config = dict(
    activation='tanh_gelu',
    n_head=6,
    qk_norm=False,
    attn_scale=0.177,
    init_std_up=0.0264,
    batch_tokens=[32768, 65536],
)
Below are experts of layer 5 (counted from 0) of a mixture-of-experts language model. Rows are named router (the router's row for the expert), up (a neuron's input weights, with its number) and show model dimensions 0-191. Each number is 50 + 15 x the weight over its row's rms, rounded and kept within 0 to 99.
After each expert's rows: a language model's description of what the expert responds to. This comes from a sample of Wikipedia text that the model never trained on.

# expert 15
router:66 67 63 57 35 53 72 40 65 72 50 53 72 56 69 55 30 36 47 32 32 59 36 43 35 44 64 66 47 45 72 48 38 62 51 34 58 46 32 72 25 30 49 42 30 54 72 40 39 29 30 83 30 59 36 61 35 36 66 68 49 36 51 57 71 32 66 40 74 70 47 54 42 65 42 60 27 59 41 63 49 58 30 49 53 28 50 57 47 57 72 37 56 29 42 49 70 67 31 39 43 63 79 34 63 64 73 61 46 39 37 56 31 47 71 48 57 30 33 29 62 45 70 51 57 47 39 73 30 33 26 69 32 70 50 23 37 29 44 59 36 74 44 32 53 33 30 78 29 74 27 34 30 26 42 62 60 28 33 39 36 27 31 46 36 57 69 67 55 18 40 59 59 37 69 27 41 45 42 40 32 47 54 72 46 65 64 53 55 65 49 57
up1:59 50 40 81 30 88 63 53 68 57 68 65 45 47 58 61 40 41 55 57 30 58 51 29 30 55 83 58 11 48 66 30 19 72 50 58 69 41 36 81 52 29 42 42 40 46 56 62 56 27 61 67 34 77 55 56 47 46 80 68 30 38 46 74 57 39 43 35 43 61 57 65 43 81 34 70 39 43 45 40 47 54 34 54 54 43 60 55 54 51 68 43 71 35 50 64 82 51 31 58 62 58 54 46 67 67 64 53 57 27 32 54 41 29 62 45 44 35 57 37 50 75 63 56 69 50 39 43 31 34 27 41 63 41 65 41 37 58 70 58 50 64 55 26 46 41 31 56 41 54 33 26 18 44 44 70 54 20 39 35 39 36 36 40 38 53 59 62 31 54 40 67 56 37 84 28 55 55 66 30 56 42 62 62 39 54 64 37 83 58 41 85
Description: First word pieces of foreign proper names, often Asian, mostly capital-letter starts like K, Y, Sh, Tak, Xia, in lists and tables.

# expert 1
router:68 66 57 60 39 51 66 48 64 60 46 56 64 63 63 64 26 30 50 32 31 64 42 39 32 43 63 65 38 53 68 43 38 64 46 40 62 52 42 72 26 25 46 34 30 58 67 53 37 28 34 84 27 62 33 68 31 26 63 67 42 37 55 64 63 42 64 43 72 66 52 60 37 67 44 65 22 56 45 62 62 51 31 44 61 31 49 68 42 58 64 29 67 21 47 43 71 68 27 36 46 65 74 41 59 63 70 65 55 45 36 55 25 46 61 49 53 36 23 30 58 46 60 56 56 31 37 60 40 27 35 66 33 68 46 31 44 36 47 57 42 75 48 22 47 27 25 69 30 67 35 21 30 26 44 65 57 31 36 38 40 24 26 53 35 56 67 62 54 25 39 61 67 32 79 29 38 50 47 35 42 55 51 73 53 71 73 45 65 61 45 52
up0:47 43 37 56 28 64 70 23 35 65 41 57 47 47 42 55 52 35 17 27 38 55 52 58 48 62 50 39 41 47 73 58 41 64 54 54 43 71 41 62 51 39 50 44 49 32 53 28 21 31 31 56 69 49 61 86 45 43 47 67 31 19 36 66 65 49 56 34 48 59 60 49 39 65 45 64 25 49 53 38 57 73 41 66 25 63 65 53 50 43 83 78 54 38 33 60 73 75 50 70 54 43 64 60 61 58 81 67 28 46 15 78 38 16 58 50 57 51 20 38 59 39 72 48 71 60 04 75 45 41 27 41 41 50 61 56 48 44 52 46 43 23 76 52 61 33 57 52 40 55 53 53 45 34 29 61 29 65 15 10 46 44 48 39 56 52 58 71 30 66 50 51 45 42 59 35 44 50 71 35 57 39 42 39 49 34 48 53 38 59 60 72
Description: Final words or suffixes of proper names, mostly streets and places after on/at/in, such as Avenue, Street, -ville, -dale.

# expert 57
router:66 70 67 56 34 56 81 40 62 82 51 55 67 51 63 58 23 31 43 32 43 55 31 45 32 37 57 62 39 53 78 39 40 63 52 40 69 45 36 78 35 24 46 44 31 60 72 47 44 33 37 75 42 61 33 66 38 28 64 64 43 41 44 61 65 36 54 33 69 71 55 61 40 61 36 66 29 59 43 61 52 63 30 44 51 40 44 62 55 59 73 40 59 27 41 43 66 69 36 37 43 70 68 27 59 63 68 59 56 45 35 62 25 48 69 35 56 39 29 27 64 42 72 50 56 36 35 70 37 27 34 73 29 67 44 35 34 36 44 57 45 65 42 26 50 32 27 72 28 71 34 38 26 30 39 70 59 33 28 31 36 22 36 45 34 61 67 64 50 29 39 60 60 30 63 27 38 44 31 42 41 44 59 67 57 63 71 40 64 70 40 63
up0:31 45 23 52 41 53 52 48 50 72 29 54 40 46 44 55 38 56 60 54 26 41 35 34 51 76 23 53 25 41 74 63 40 70 15 54 59 50 31 38 50 54 70 58 66 47 53 48 47 20 43 64 73 70 35 70 47 31 38 66 39 24 49 61 63 41 61 63 46 65 67 64 31 44 42 56 47 58 69 38 41 62 30 64 32 69 74 55 44 42 81 63 55 36 48 57 36 72 46 74 39 38 43 46 42 56 56 54 42 51 26 74 52 47 55 66 53 64 00 57 30 38 57 56 46 29 08 54 51 63 34 30 22 54 55 64 56 59 40 62 44 45 53 44 72 27 32 45 52 56 63 52 47 17 49 61 26 53 28 23 65 66 39 43 36 45 50 48 32 84 36 79 54 44 58 45 60 44 65 58 59 61 40 36 55 30 68 39 55 41 83 55
Description: Prepositions and nouns of position or direction in architecture and geography, e.g. flanked by, along, east, near, terminus.

# expert 32
router:69 75 59 56 39 55 66 41 63 67 50 52 62 55 65 59 24 33 47 36 34 60 38 40 33 41 68 63 37 51 72 44 41 75 50 33 51 55 35 70 35 27 41 42 31 50 72 40 43 31 33 90 22 66 41 64 31 30 67 64 45 42 55 74 67 41 57 46 67 61 45 55 41 66 32 69 27 57 42 62 66 52 31 46 63 24 49 71 48 59 74 35 65 23 42 50 66 70 24 37 48 70 74 35 63 63 64 60 45 37 36 61 26 45 65 54 44 35 33 28 59 44 70 50 52 42 22 66 33 34 31 62 38 68 42 32 46 31 54 58 36 69 48 28 59 35 32 68 32 68 35 35 36 30 43 65 55 27 37 33 35 31 33 48 45 60 64 72 62 21 38 55 63 38 79 28 40 47 36 39 39 55 45 77 50 68 71 46 57 64 38 53
up0:52 55 41 48 34 69 57 32 44 71 31 58 55 48 52 59 61 43 38 22 43 53 52 46 40 58 41 61 39 74 68 53 32 45 41 51 60 51 40 64 47 40 56 50 47 25 35 60 26 32 35 70 65 48 35 95 45 36 62 67 37 23 29 41 81 30 66 25 60 79 62 58 37 68 47 58 28 41 46 46 41 71 28 46 27 47 58 41 43 57 85 54 37 35 29 53 56 77 41 42 53 56 53 63 47 59 71 53 70 52 06 59 55 33 59 50 71 35 28 31 63 57 75 36 65 39 28 64 35 32 22 42 47 43 55 62 29 61 53 54 40 43 65 33 47 25 41 61 31 73 37 57 33 17 44 66 46 48 17 31 41 37 48 46 28 65 57 42 38 55 61 71 52 35 32 28 50 42 60 32 59 52 55 46 27 65 53 29 51 61 55 82
Description: Final pieces of longer or foreign words and names, especially accented Romance text, such as ure, ía, é, ion, ate.

# expert 51
router:71 69 64 60 44 54 71 31 58 74 47 55 76 52 64 57 21 38 42 34 44 63 44 46 37 42 64 59 53 59 76 40 33 64 50 39 61 41 30 62 31 26 53 33 32 43 65 46 45 27 41 80 32 58 41 64 37 34 75 63 40 28 45 62 77 38 61 36 71 75 51 55 26 71 43 78 23 58 37 63 56 51 33 48 65 37 51 60 50 62 65 39 73 28 55 58 66 65 34 37 53 63 67 30 65 63 73 60 43 37 30 61 26 53 65 54 54 38 27 31 61 52 71 53 63 31 33 69 35 33 34 66 33 70 45 32 40 29 50 58 40 67 45 28 57 31 37 69 31 68 27 30 33 30 44 64 63 32 32 34 30 22 34 47 40 60 75 62 49 39 39 57 61 35 73 32 46 39 41 44 29 57 39 72 55 64 68 40 55 62 50 69
up0:48 39 47 44 38 51 48 47 31 69 23 27 30 41 40 58 61 45 19 42 30 49 41 38 56 60 39 37 30 55 61 70 31 60 34 59 52 41 41 60 37 47 58 66 56 34 42 76 44 27 35 65 75 49 40 72 42 44 49 52 43 28 46 56 66 46 47 45 64 70 63 55 40 51 19 57 39 57 63 36 56 61 19 52 12 77 61 55 63 38 59 60 14 41 25 72 50 64 44 51 66 36 46 50 48 54 76 51 42 74 11 62 48 30 41 58 46 53 26 45 47 25 37 48 65 33 31 64 43 48 46 40 49 54 59 53 66 79 47 39 32 53 64 36 72 12 31 72 53 46 49 59 46 31 57 95 25 65 25 12 35 52 45 62 42 52 62 52 53 76 65 68 61 48 42 49 55 42 63 41 76 49 40 28 44 29 36 57 45 68 70 58
Description: Commas, and sometimes and/or, after a noun or word ending, separating items in series or clauses, e.g. "porcelain, tin".

# expert 60
router:59 61 61 53 46 57 77 41 60 74 47 60 70 52 74 58 29 34 43 30 36 59 46 42 24 39 67 63 37 62 75 34 40 70 61 38 58 51 31 66 23 27 56 33 30 45 60 53 38 34 41 79 37 59 43 72 38 38 66 68 48 38 46 70 74 29 71 37 69 64 63 51 36 69 39 66 25 60 36 66 66 56 39 35 56 35 45 67 40 62 68 33 60 31 42 48 76 72 28 30 43 63 70 39 58 73 69 73 50 39 29 53 33 60 75 45 45 34 36 30 60 46 73 56 62 39 35 67 33 32 31 62 33 68 41 40 36 36 57 58 42 76 49 29 48 31 35 63 28 74 35 31 36 30 33 59 54 27 33 42 35 27 30 40 48 70 63 64 46 19 44 60 61 32 67 30 46 38 46 45 37 55 45 74 43 69 65 42 55 53 47 62
up0:47 51 37 46 45 71 41 24 54 55 17 54 41 74 57 68 39 45 27 31 27 49 50 37 38 70 47 36 28 33 68 59 41 53 44 32 57 36 47 64 52 41 54 63 51 45 42 55 48 08 38 77 43 53 36 79 40 32 41 81 31 36 61 54 61 37 52 23 54 73 58 73 35 53 25 74 12 47 73 36 39 67 33 73 35 54 61 54 56 49 79 44 62 26 44 68 70 56 33 92 42 49 48 62 46 79 68 52 41 49 41 67 41 32 36 59 52 39 29 47 58 60 73 52 44 42 00 49 28 53 27 35 30 43 57 55 66 46 43 61 16 48 47 33 60 38 48 62 40 73 64 54 35 30 46 55 30 55 27 27 45 52 36 58 42 57 49 66 44 64 56 63 42 36 60 36 48 50 63 27 69 47 40 46 59 58 51 56 55 56 63 67
Description: The word as after elected or served, and pipe cells in election results tables with votes and percentages, such as elected as.

# expert 17
router:62 70 65 63 38 60 74 45 66 75 48 55 70 54 75 58 31 34 46 30 36 67 42 34 28 44 71 62 43 53 66 43 35 68 56 38 62 41 38 68 30 25 45 41 39 57 66 46 35 26 32 83 27 68 43 66 35 34 65 70 44 36 50 65 75 34 62 44 69 65 59 62 33 65 40 68 26 58 43 61 57 62 30 47 61 33 47 63 44 58 67 33 62 27 49 46 70 68 24 39 47 69 69 37 60 65 65 66 53 36 35 52 33 45 67 57 46 36 33 32 62 52 74 46 57 46 32 74 34 29 24 69 36 67 49 26 44 33 48 57 35 66 41 31 51 32 28 73 32 69 34 31 29 27 48 66 56 26 29 42 31 32 35 47 40 59 70 69 52 23 37 60 58 32 68 28 36 43 44 31 39 44 57 75 47 64 65 47 53 63 40 57
up0:36 43 51 43 34 68 57 33 33 64 35 39 42 57 37 51 45 58 56 30 34 42 44 39 54 55 25 53 51 50 57 67 67 47 25 40 59 64 36 51 26 53 67 62 56 39 37 65 48 23 39 46 74 53 40 82 41 61 42 44 40 12 34 63 59 50 65 60 52 62 51 41 30 56 57 71 38 54 65 44 46 70 20 64 22 78 75 48 42 40 77 80 41 37 40 65 41 87 36 70 68 41 43 56 54 48 67 27 30 63 27 65 44 40 60 57 64 90 37 37 44 49 62 59 50 32 26 65 20 42 46 27 47 55 59 86 57 52 64 48 42 57 74 44 67 44 53 56 49 53 52 49 51 22 59 71 41 60 42 07 70 24 55 53 35 50 51 41 60 62 67 46 56 45 58 48 40 41 65 52 52 76 09 34 39 39 43 72 46 29 66 46
Description: Digits opening table cells or rows, such as ranks, scores, percentages and dates, plus Win, Loss and country codes like GER, RUS.

# expert 63
router:65 75 62 60 37 49 66 43 75 63 47 51 64 63 64 56 20 33 50 31 36 65 34 36 35 39 66 68 47 55 73 44 40 67 55 42 58 46 33 69 34 30 45 46 25 52 68 38 42 31 27 80 32 61 44 70 32 37 62 61 45 29 50 70 67 35 55 45 77 63 51 58 34 63 39 72 30 59 43 58 55 49 30 53 58 32 55 53 47 61 65 36 64 27 39 46 73 73 19 36 40 64 70 35 61 66 68 58 46 37 35 54 29 36 66 52 54 35 32 32 59 51 73 57 55 37 33 58 31 29 28 66 37 68 40 31 41 33 57 57 33 68 43 22 60 30 31 74 31 69 34 32 34 31 37 68 56 29 34 36 32 29 35 45 34 63 77 65 55 20 41 56 70 35 75 31 41 47 36 36 40 46 45 71 58 68 68 49 54 61 60 53
up0:43 35 58 51 41 47 38 34 24 65 37 46 36 61 46 53 49 51 39 45 38 39 31 61 50 78 34 47 32 49 97 54 40 58 34 45 47 76 18 56 21 50 53 54 46 22 58 66 39 43 29 68 63 36 38 82 79 39 49 58 31 26 56 43 65 41 55 27 49 59 65 54 41 59 18 59 43 54 44 39 51 55 47 40 41 74 72 51 52 57 69 73 36 44 30 90 44 59 41 77 67 37 38 37 37 50 58 50 49 68 20 84 49 28 48 60 78 60 22 33 45 40 66 59 56 36 18 59 39 45 40 51 58 56 49 78 46 63 57 61 30 39 62 48 67 23 47 49 43 49 57 55 49 33 54 61 53 57 31 06 38 56 45 44 42 60 56 35 33 69 50 63 34 53 73 44 63 36 67 59 38 53 38 29 40 47 43 38 48 49 76 81
Description: Prepositions and conjunctions inside song, book and work titles, e.g. "Dance with Me", "Truth or...", "Gaze of Mary", plus Japanese characters.

# expert 37
router:70 67 63 55 41 51 79 38 67 64 41 56 61 61 72 62 25 34 50 24 41 59 42 34 31 33 72 66 34 55 68 44 39 64 47 35 63 56 39 68 28 24 46 35 29 46 58 47 41 25 34 86 30 61 40 73 28 33 70 60 43 38 53 70 66 37 59 37 70 67 47 49 40 65 31 68 25 59 41 66 61 47 28 39 54 25 52 70 44 57 70 42 60 22 42 50 74 74 25 28 49 60 70 33 59 60 79 64 45 48 38 61 35 44 59 49 53 36 32 32 63 51 73 56 58 37 32 64 35 41 37 64 32 65 43 34 45 37 48 56 35 68 54 21 56 32 26 67 30 67 38 37 41 22 45 71 52 32 31 44 39 30 33 42 47 59 66 65 53 24 42 55 71 35 73 30 40 41 38 41 43 56 45 71 49 62 74 47 63 57 52 57
up1:53 42 50 54 29 90 52 62 51 41 64 61 60 54 60 51 83 57 56 85 17 34 23 42 46 65 56 49 18 23 75 30 13 65 58 71 71 22 35 62 36 58 56 33 38 46 43 47 51 45 53 43 31 46 37 39 57 66 67 62 24 42 43 71 44 54 50 48 50 53 51 48 60 59 40 56 48 55 41 16 17 63 30 82 37 40 68 59 62 45 73 49 40 52 60 81 77 35 66 86 56 58 74 26 39 56 82 64 50 40 53 62 37 42 58 40 61 44 54 50 36 60 53 56 54 60 55 53 30 44 31 51 50 55 76 33 30 46 47 40 25 76 64 52 57 26 60 59 48 44 54 30 35 65 38 47 43 51 54 44 55 61 28 14 39 33 57 61 58 55 42 60 65 40 62 42 34 36 68 41 53 41 52 79 47 51 57 51 78 38 41 65
Description: Final pieces of foreign personal and place names, often in tables, such as -ya, -ski, -ika, -ina, -ley.

# expert 59
router:67 66 60 61 37 53 71 45 65 72 47 59 67 59 62 58 20 41 51 30 34 61 41 39 36 37 66 62 46 53 69 45 35 59 52 32 67 48 37 69 23 29 43 37 23 48 65 45 29 21 25 79 29 59 35 65 40 35 67 68 38 40 58 64 68 38 63 41 75 66 58 57 42 65 41 65 30 60 37 67 53 53 32 47 53 34 48 61 40 64 60 39 55 34 42 44 68 72 22 37 47 63 76 36 59 69 70 65 50 43 38 55 34 47 70 47 44 38 29 29 59 48 66 48 58 48 39 66 34 21 25 68 33 70 46 35 42 28 45 60 31 75 52 26 53 32 33 77 29 76 34 30 37 25 40 64 64 33 36 39 37 27 30 49 40 60 65 62 56 25 29 54 62 32 76 31 40 45 36 43 39 40 49 72 49 69 72 50 56 63 50 57
up1:54 45 45 72 48 82 81 33 55 54 57 52 56 49 47 68 48 48 36 61 30 70 50 30 34 54 89 33 15 52 60 40 10 77 75 66 63 40 32 72 64 35 48 33 53 41 47 72 42 34 57 44 30 50 46 61 38 49 60 74 47 57 40 68 67 33 45 19 46 63 29 55 58 90 37 56 33 39 38 35 58 50 20 48 53 42 44 58 50 53 65 50 46 34 62 69 76 38 41 37 34 71 65 54 59 70 69 79 61 39 38 61 37 27 37 39 29 23 36 51 63 61 71 64 94 57 50 42 09 47 38 37 44 39 69 39 34 41 42 51 50 53 58 50 60 33 50 56 53 41 48 43 28 58 48 67 27 28 44 33 53 53 43 33 46 52 49 58 47 52 54 62 56 46 62 33 57 43 47 31 49 41 74 66 43 45 69 40 73 49 36 80
Description: First letter or letters of capitalised proper names, mostly people, and titles like Dr, Mr, St, such as D|ando, P|oundcake, Kn|icks.

# expert 7
router:67 64 59 69 42 45 71 49 69 70 51 66 69 61 64 62 30 35 48 27 38 59 38 45 29 43 65 66 46 63 69 44 33 66 52 34 55 52 41 69 30 33 45 33 20 47 62 47 40 24 39 75 28 60 41 64 41 29 67 71 44 36 52 61 71 40 56 36 74 65 59 56 39 71 42 60 30 55 35 65 66 59 31 42 57 27 41 60 49 55 59 33 56 28 48 53 73 65 24 36 44 68 65 34 66 64 67 68 58 36 32 52 32 45 64 44 63 36 36 28 58 48 69 49 55 37 38 71 36 31 24 73 44 68 46 32 42 31 47 61 39 64 55 27 47 30 23 68 32 71 26 31 30 24 44 64 56 23 28 40 34 31 36 43 41 58 68 71 47 30 33 58 62 32 65 28 31 36 40 41 36 45 57 71 48 67 72 38 58 72 42 63
up1:38 44 38 62 46 81 65 44 50 41 55 68 44 41 43 55 46 62 57 59 26 49 49 53 28 59 43 59 37 64 59 37 17 91 56 37 60 55 32 81 37 42 52 26 31 38 30 52 35 38 58 45 52 47 49 58 31 64 49 41 35 70 48 84 44 64 50 34 48 59 47 49 58 72 38 69 39 49 21 49 47 81 30 68 31 68 35 55 65 52 59 75 37 47 36 89 57 42 38 56 57 68 56 38 75 67 69 40 38 34 45 62 40 36 72 30 50 32 60 22 46 55 59 81 47 48 51 45 19 30 28 50 60 54 69 36 43 26 44 67 49 62 63 34 80 25 46 63 46 50 36 53 30 41 54 71 41 43 49 33 50 37 17 22 41 53 63 44 39 56 37 75 59 27 80 33 32 49 61 49 39 33 54 61 48 57 76 33 50 75 50 62
Description: Year and date digits, table-row pipes in episode lists, and paragraph- or section-opening words such as In, Meanwhile, Cast, Background.

# expert 33
router:67 70 65 57 39 57 74 40 59 72 42 61 65 55 61 54 35 41 46 28 48 59 45 44 35 41 65 57 51 53 72 45 30 65 53 34 60 44 32 65 26 22 48 40 28 58 56 52 43 34 33 79 36 62 41 73 39 33 75 61 53 39 48 66 68 31 58 39 61 69 67 57 39 63 39 72 26 57 42 60 52 57 37 42 57 34 49 64 52 52 72 34 64 16 48 54 74 71 31 36 44 68 66 32 63 69 74 56 40 48 35 51 34 54 62 48 48 24 30 28 63 55 72 46 64 39 28 71 34 31 30 66 42 71 42 36 40 41 53 66 34 65 50 30 51 25 24 74 29 72 23 33 27 29 49 63 54 29 31 36 33 19 29 53 41 59 65 66 61 30 43 62 67 34 75 28 45 49 37 34 39 60 41 62 56 64 74 48 64 67 46 57
up0:37 43 56 46 46 69 39 38 40 56 14 49 32 44 44 72 42 71 29 38 34 45 62 32 55 82 40 31 43 49 86 58 42 50 41 31 61 55 29 71 21 60 66 61 55 32 45 65 50 32 40 53 60 23 28 80 53 36 50 62 22 34 46 44 60 47 51 55 62 84 58 71 41 55 37 67 50 53 52 33 34 53 18 61 40 62 58 56 55 59 72 56 27 34 49 61 47 63 44 71 60 44 68 73 38 52 72 57 42 50 27 64 50 46 61 63 55 52 08 56 50 40 42 55 56 54 42 73 27 35 20 33 49 49 65 77 59 44 43 58 49 54 50 58 69 18 61 86 35 49 70 40 31 32 58 57 30 74 29 31 46 50 55 58 37 53 47 51 39 68 66 73 43 53 45 45 43 27 78 50 75 49 39 33 62 44 49 58 29 60 79 67
Description: Nouns naming amounts or measures, e.g. number, total, million, average, status, often in sports statistics or population figures.

# expert 34
router:74 64 66 65 42 53 68 40 63 71 47 58 64 61 63 60 29 33 49 36 35 56 36 42 34 43 67 77 44 59 64 45 39 68 49 42 49 49 37 68 39 27 57 40 24 55 68 51 34 31 30 86 21 67 48 67 34 30 59 75 45 29 51 61 62 37 66 46 74 60 56 61 39 64 43 62 30 59 38 65 69 60 34 45 54 28 58 61 38 63 65 36 60 27 45 59 69 68 25 39 40 65 66 27 66 65 69 70 55 37 36 56 22 42 71 52 51 44 39 31 66 62 70 57 66 35 29 63 44 35 30 68 31 66 48 31 37 28 52 67 39 71 53 21 63 35 33 68 32 70 23 39 35 22 49 68 54 27 34 36 34 29 32 48 34 55 65 56 51 30 32 63 60 34 66 29 37 40 44 34 39 52 56 77 48 62 57 51 64 66 47 52
up1:61 54 65 64 32 75 52 52 59 29 38 59 45 54 37 53 49 44 40 75 23 41 36 27 32 62 68 23 02 34 59 31 35 65 41 52 62 41 51 77 47 49 38 56 38 61 40 62 55 15 34 62 39 74 54 37 62 56 45 55 28 51 33 69 47 29 29 42 59 56 33 61 47 56 48 47 47 52 42 34 27 63 22 43 46 52 62 79 62 41 58 62 64 34 53 63 50 21 60 97 52 64 68 35 67 65 63 56 30 41 59 70 51 53 60 42 32 49 56 29 59 51 52 71 64 60 61 52 29 58 33 50 64 50 72 73 50 52 60 56 45 58 31 42 77 48 51 43 57 29 57 54 25 70 28 69 56 53 53 23 52 52 53 25 38 46 49 28 43 32 41 63 80 51 97 38 51 39 52 69 63 39 69 57 53 40 63 56 73 51 29 71
Description: Adjectives or first words of named eras and events after in the, such as Cold War, Spring, World, early, late.

# expert 62
router:64 73 50 63 40 55 65 41 56 70 43 53 59 58 68 64 28 36 39 32 41 66 47 35 33 47 64 73 41 59 66 43 29 71 59 32 51 47 28 68 34 28 38 36 35 48 62 42 36 30 34 81 37 61 35 66 40 26 66 68 38 36 47 62 75 37 58 37 65 67 56 58 35 63 46 59 32 55 40 64 52 51 37 42 53 22 45 58 47 65 69 35 66 27 39 51 76 67 27 34 42 75 63 42 57 69 75 64 53 44 36 59 23 55 59 49 57 37 32 28 60 57 72 49 57 43 23 69 35 33 24 65 30 64 43 30 38 39 45 60 34 71 50 31 43 33 26 76 29 72 33 33 26 29 46 66 60 34 33 48 36 22 34 45 37 59 62 71 57 27 36 62 59 32 69 30 45 50 32 33 37 45 50 73 47 69 74 38 60 63 50 61
up1:45 44 47 48 39 62 67 72 63 30 51 37 53 68 34 44 64 50 65 57 10 38 57 12 36 70 71 46 45 27 73 39 15 55 41 64 84 50 56 80 11 38 46 46 30 44 59 58 44 56 59 38 28 46 45 61 38 67 60 52 24 52 48 72 43 48 74 41 53 54 48 51 64 80 48 58 60 64 45 45 32 56 28 74 48 37 87 72 63 43 65 84 40 35 45 54 55 34 57 65 45 63 74 32 58 66 73 57 68 40 42 55 64 33 64 28 46 28 59 43 51 75 37 46 61 53 67 61 38 59 42 58 62 64 91 34 24 48 60 48 50 76 54 44 56 51 52 39 40 32 49 35 20 44 51 71 37 22 69 47 45 56 40 40 31 49 49 45 52 45 43 49 61 49 75 45 56 48 49 44 60 40 47 59 37 65 60 51 92 36 45 71
Description: Lone space tokens before numbers in tables, sports standings and lists, also before currency signs like $, £, €.

# expert 30
router:69 69 61 57 37 47 78 33 55 70 50 64 72 52 66 56 32 39 47 25 40 66 42 36 40 32 63 75 51 53 71 46 35 61 52 34 57 52 37 67 34 29 49 43 25 47 69 40 35 23 29 83 32 60 39 63 39 36 67 69 47 38 50 63 71 37 54 42 71 73 57 56 37 67 48 61 28 58 29 61 60 49 29 41 53 26 53 52 40 64 65 36 56 29 41 47 70 69 30 33 44 60 71 38 65 66 76 60 43 36 36 58 29 55 66 49 51 36 33 30 67 45 74 52 65 38 41 69 36 30 24 64 41 67 48 35 33 36 55 59 35 74 40 30 54 38 25 70 32 75 26 33 27 27 44 65 59 22 34 36 34 24 35 47 41 59 65 60 55 19 35 53 61 34 72 28 42 46 40 40 41 53 52 79 52 70 63 55 58 58 46 54
up1:38 40 41 53 42 78 69 35 54 35 69 79 54 55 48 39 55 59 25 79 31 47 65 45 37 69 60 47 43 31 57 22 36 52 64 60 62 25 36 72 39 45 28 25 55 61 33 60 45 34 67 58 23 47 76 35 59 66 75 74 47 56 58 52 32 48 56 44 51 55 56 55 54 65 26 65 38 53 32 17 16 50 31 51 53 59 56 41 43 50 51 65 39 45 39 93 67 35 56 85 60 66 67 18 57 50 68 40 49 25 50 51 63 53 52 40 27 27 48 45 51 80 44 60 74 64 52 39 28 34 31 61 68 54 78 71 47 26 73 29 44 54 63 50 48 38 62 54 60 35 45 48 20 53 54 63 42 46 55 51 49 45 37 44 45 47 34 57 50 46 35 74 52 38 94 49 55 46 61 37 53 31 56 50 44 33 69 47 63 66 35 82
Description: Space or first piece of a capitalized name after commas or pipes in lists, such as New York, New South Wales, Merc-ier.

# expert 44
router:62 65 56 67 36 59 70 37 69 67 43 53 75 56 67 55 24 45 51 30 43 67 38 46 30 33 69 65 50 49 71 43 36 64 57 40 61 38 39 67 30 27 52 42 35 53 65 44 31 29 42 79 28 64 47 66 38 36 74 69 44 38 50 67 58 33 66 40 64 66 49 58 43 71 41 79 33 59 37 71 53 49 39 34 62 37 56 60 51 61 66 29 62 36 45 52 73 62 25 31 36 65 63 30 60 69 81 62 48 35 37 54 32 36 69 37 54 39 35 31 66 46 66 61 53 35 25 64 38 38 35 71 31 67 49 36 46 35 61 64 46 64 47 23 54 36 37 77 31 76 37 34 38 33 28 60 49 14 32 38 24 25 40 45 33 71 72 61 55 26 35 62 63 34 72 31 42 52 48 39 34 57 48 68 56 69 75 54 53 58 60 63
up0:37 41 54 45 51 69 41 49 48 55 25 37 46 56 47 53 51 41 56 37 22 54 52 57 45 66 30 40 30 42 72 72 50 60 36 40 46 50 42 51 36 48 65 53 69 24 37 47 42 14 50 64 68 45 63 62 42 44 46 67 41 11 40 58 48 71 57 71 50 67 69 49 41 43 41 65 44 56 43 57 39 68 30 60 56 61 70 50 63 30 80 57 49 41 47 71 45 55 37 70 44 42 37 57 53 50 80 38 32 29 20 90 52 34 50 47 57 76 14 37 36 55 64 53 48 22 07 67 25 55 43 35 52 56 65 77 49 67 58 59 48 63 50 57 72 33 47 69 48 32 65 57 59 08 60 43 36 63 33 26 46 45 45 39 33 47 74 47 60 78 38 62 27 54 65 45 65 28 66 46 48 65 36 29 36 57 74 55 32 42 82 69
Description: Prepositions and comparison words after verbs, adjectives or as well, such as in, as, on, than, like, among.

# expert 39
router:71 60 41 62 42 45 72 43 69 76 42 64 72 64 73 63 34 24 46 37 35 58 36 43 37 48 66 64 36 58 67 43 42 61 55 36 52 50 38 63 33 20 43 41 33 49 61 45 43 31 35 80 22 53 44 66 34 29 61 84 46 39 51 54 81 33 59 44 82 66 64 56 27 66 42 60 31 50 46 69 62 51 39 39 63 41 48 59 49 60 65 46 63 31 36 44 68 65 30 33 47 64 66 34 61 61 71 72 42 41 33 55 37 55 71 41 64 37 35 31 63 48 70 44 58 38 24 71 41 34 35 68 45 63 52 30 39 38 54 63 33 78 48 31 44 37 32 63 28 69 32 20 43 20 41 68 55 24 28 48 30 34 32 48 39 59 65 62 51 31 37 61 68 32 60 27 33 38 38 31 45 50 41 67 46 70 65 41 72 66 37 66
up0:36 33 32 40 42 49 23 44 34 54 36 54 64 55 53 59 24 49 47 37 24 39 35 57 59 65 27 62 03 52 47 49 47 54 50 46 28 55 32 57 39 54 54 66 50 24 53 64 49 28 25 50 75 61 26 84 60 60 20 68 51 39 38 55 63 35 64 49 42 57 52 65 32 40 48 38 38 55 43 61 60 64 60 59 41 71 54 59 58 47 73 76 48 44 41 69 36 55 27 63 65 44 53 43 28 54 57 31 35 65 35 62 43 35 24 64 58 65 16 51 36 44 57 45 51 48 02 71 39 53 37 34 49 53 51 61 52 49 31 45 23 55 71 25 59 24 47 66 40 39 59 63 57 31 39 35 39 69 33 00 47 58 45 44 37 54 52 75 46 66 68 48 51 48 46 47 48 49 81 56 71 54 41 23 58 31 35 65 45 67 75 75
Description: Digits, month names and degree signs in birth and death dates, ages and coordinates, e.g. "Died: 23 April 1891".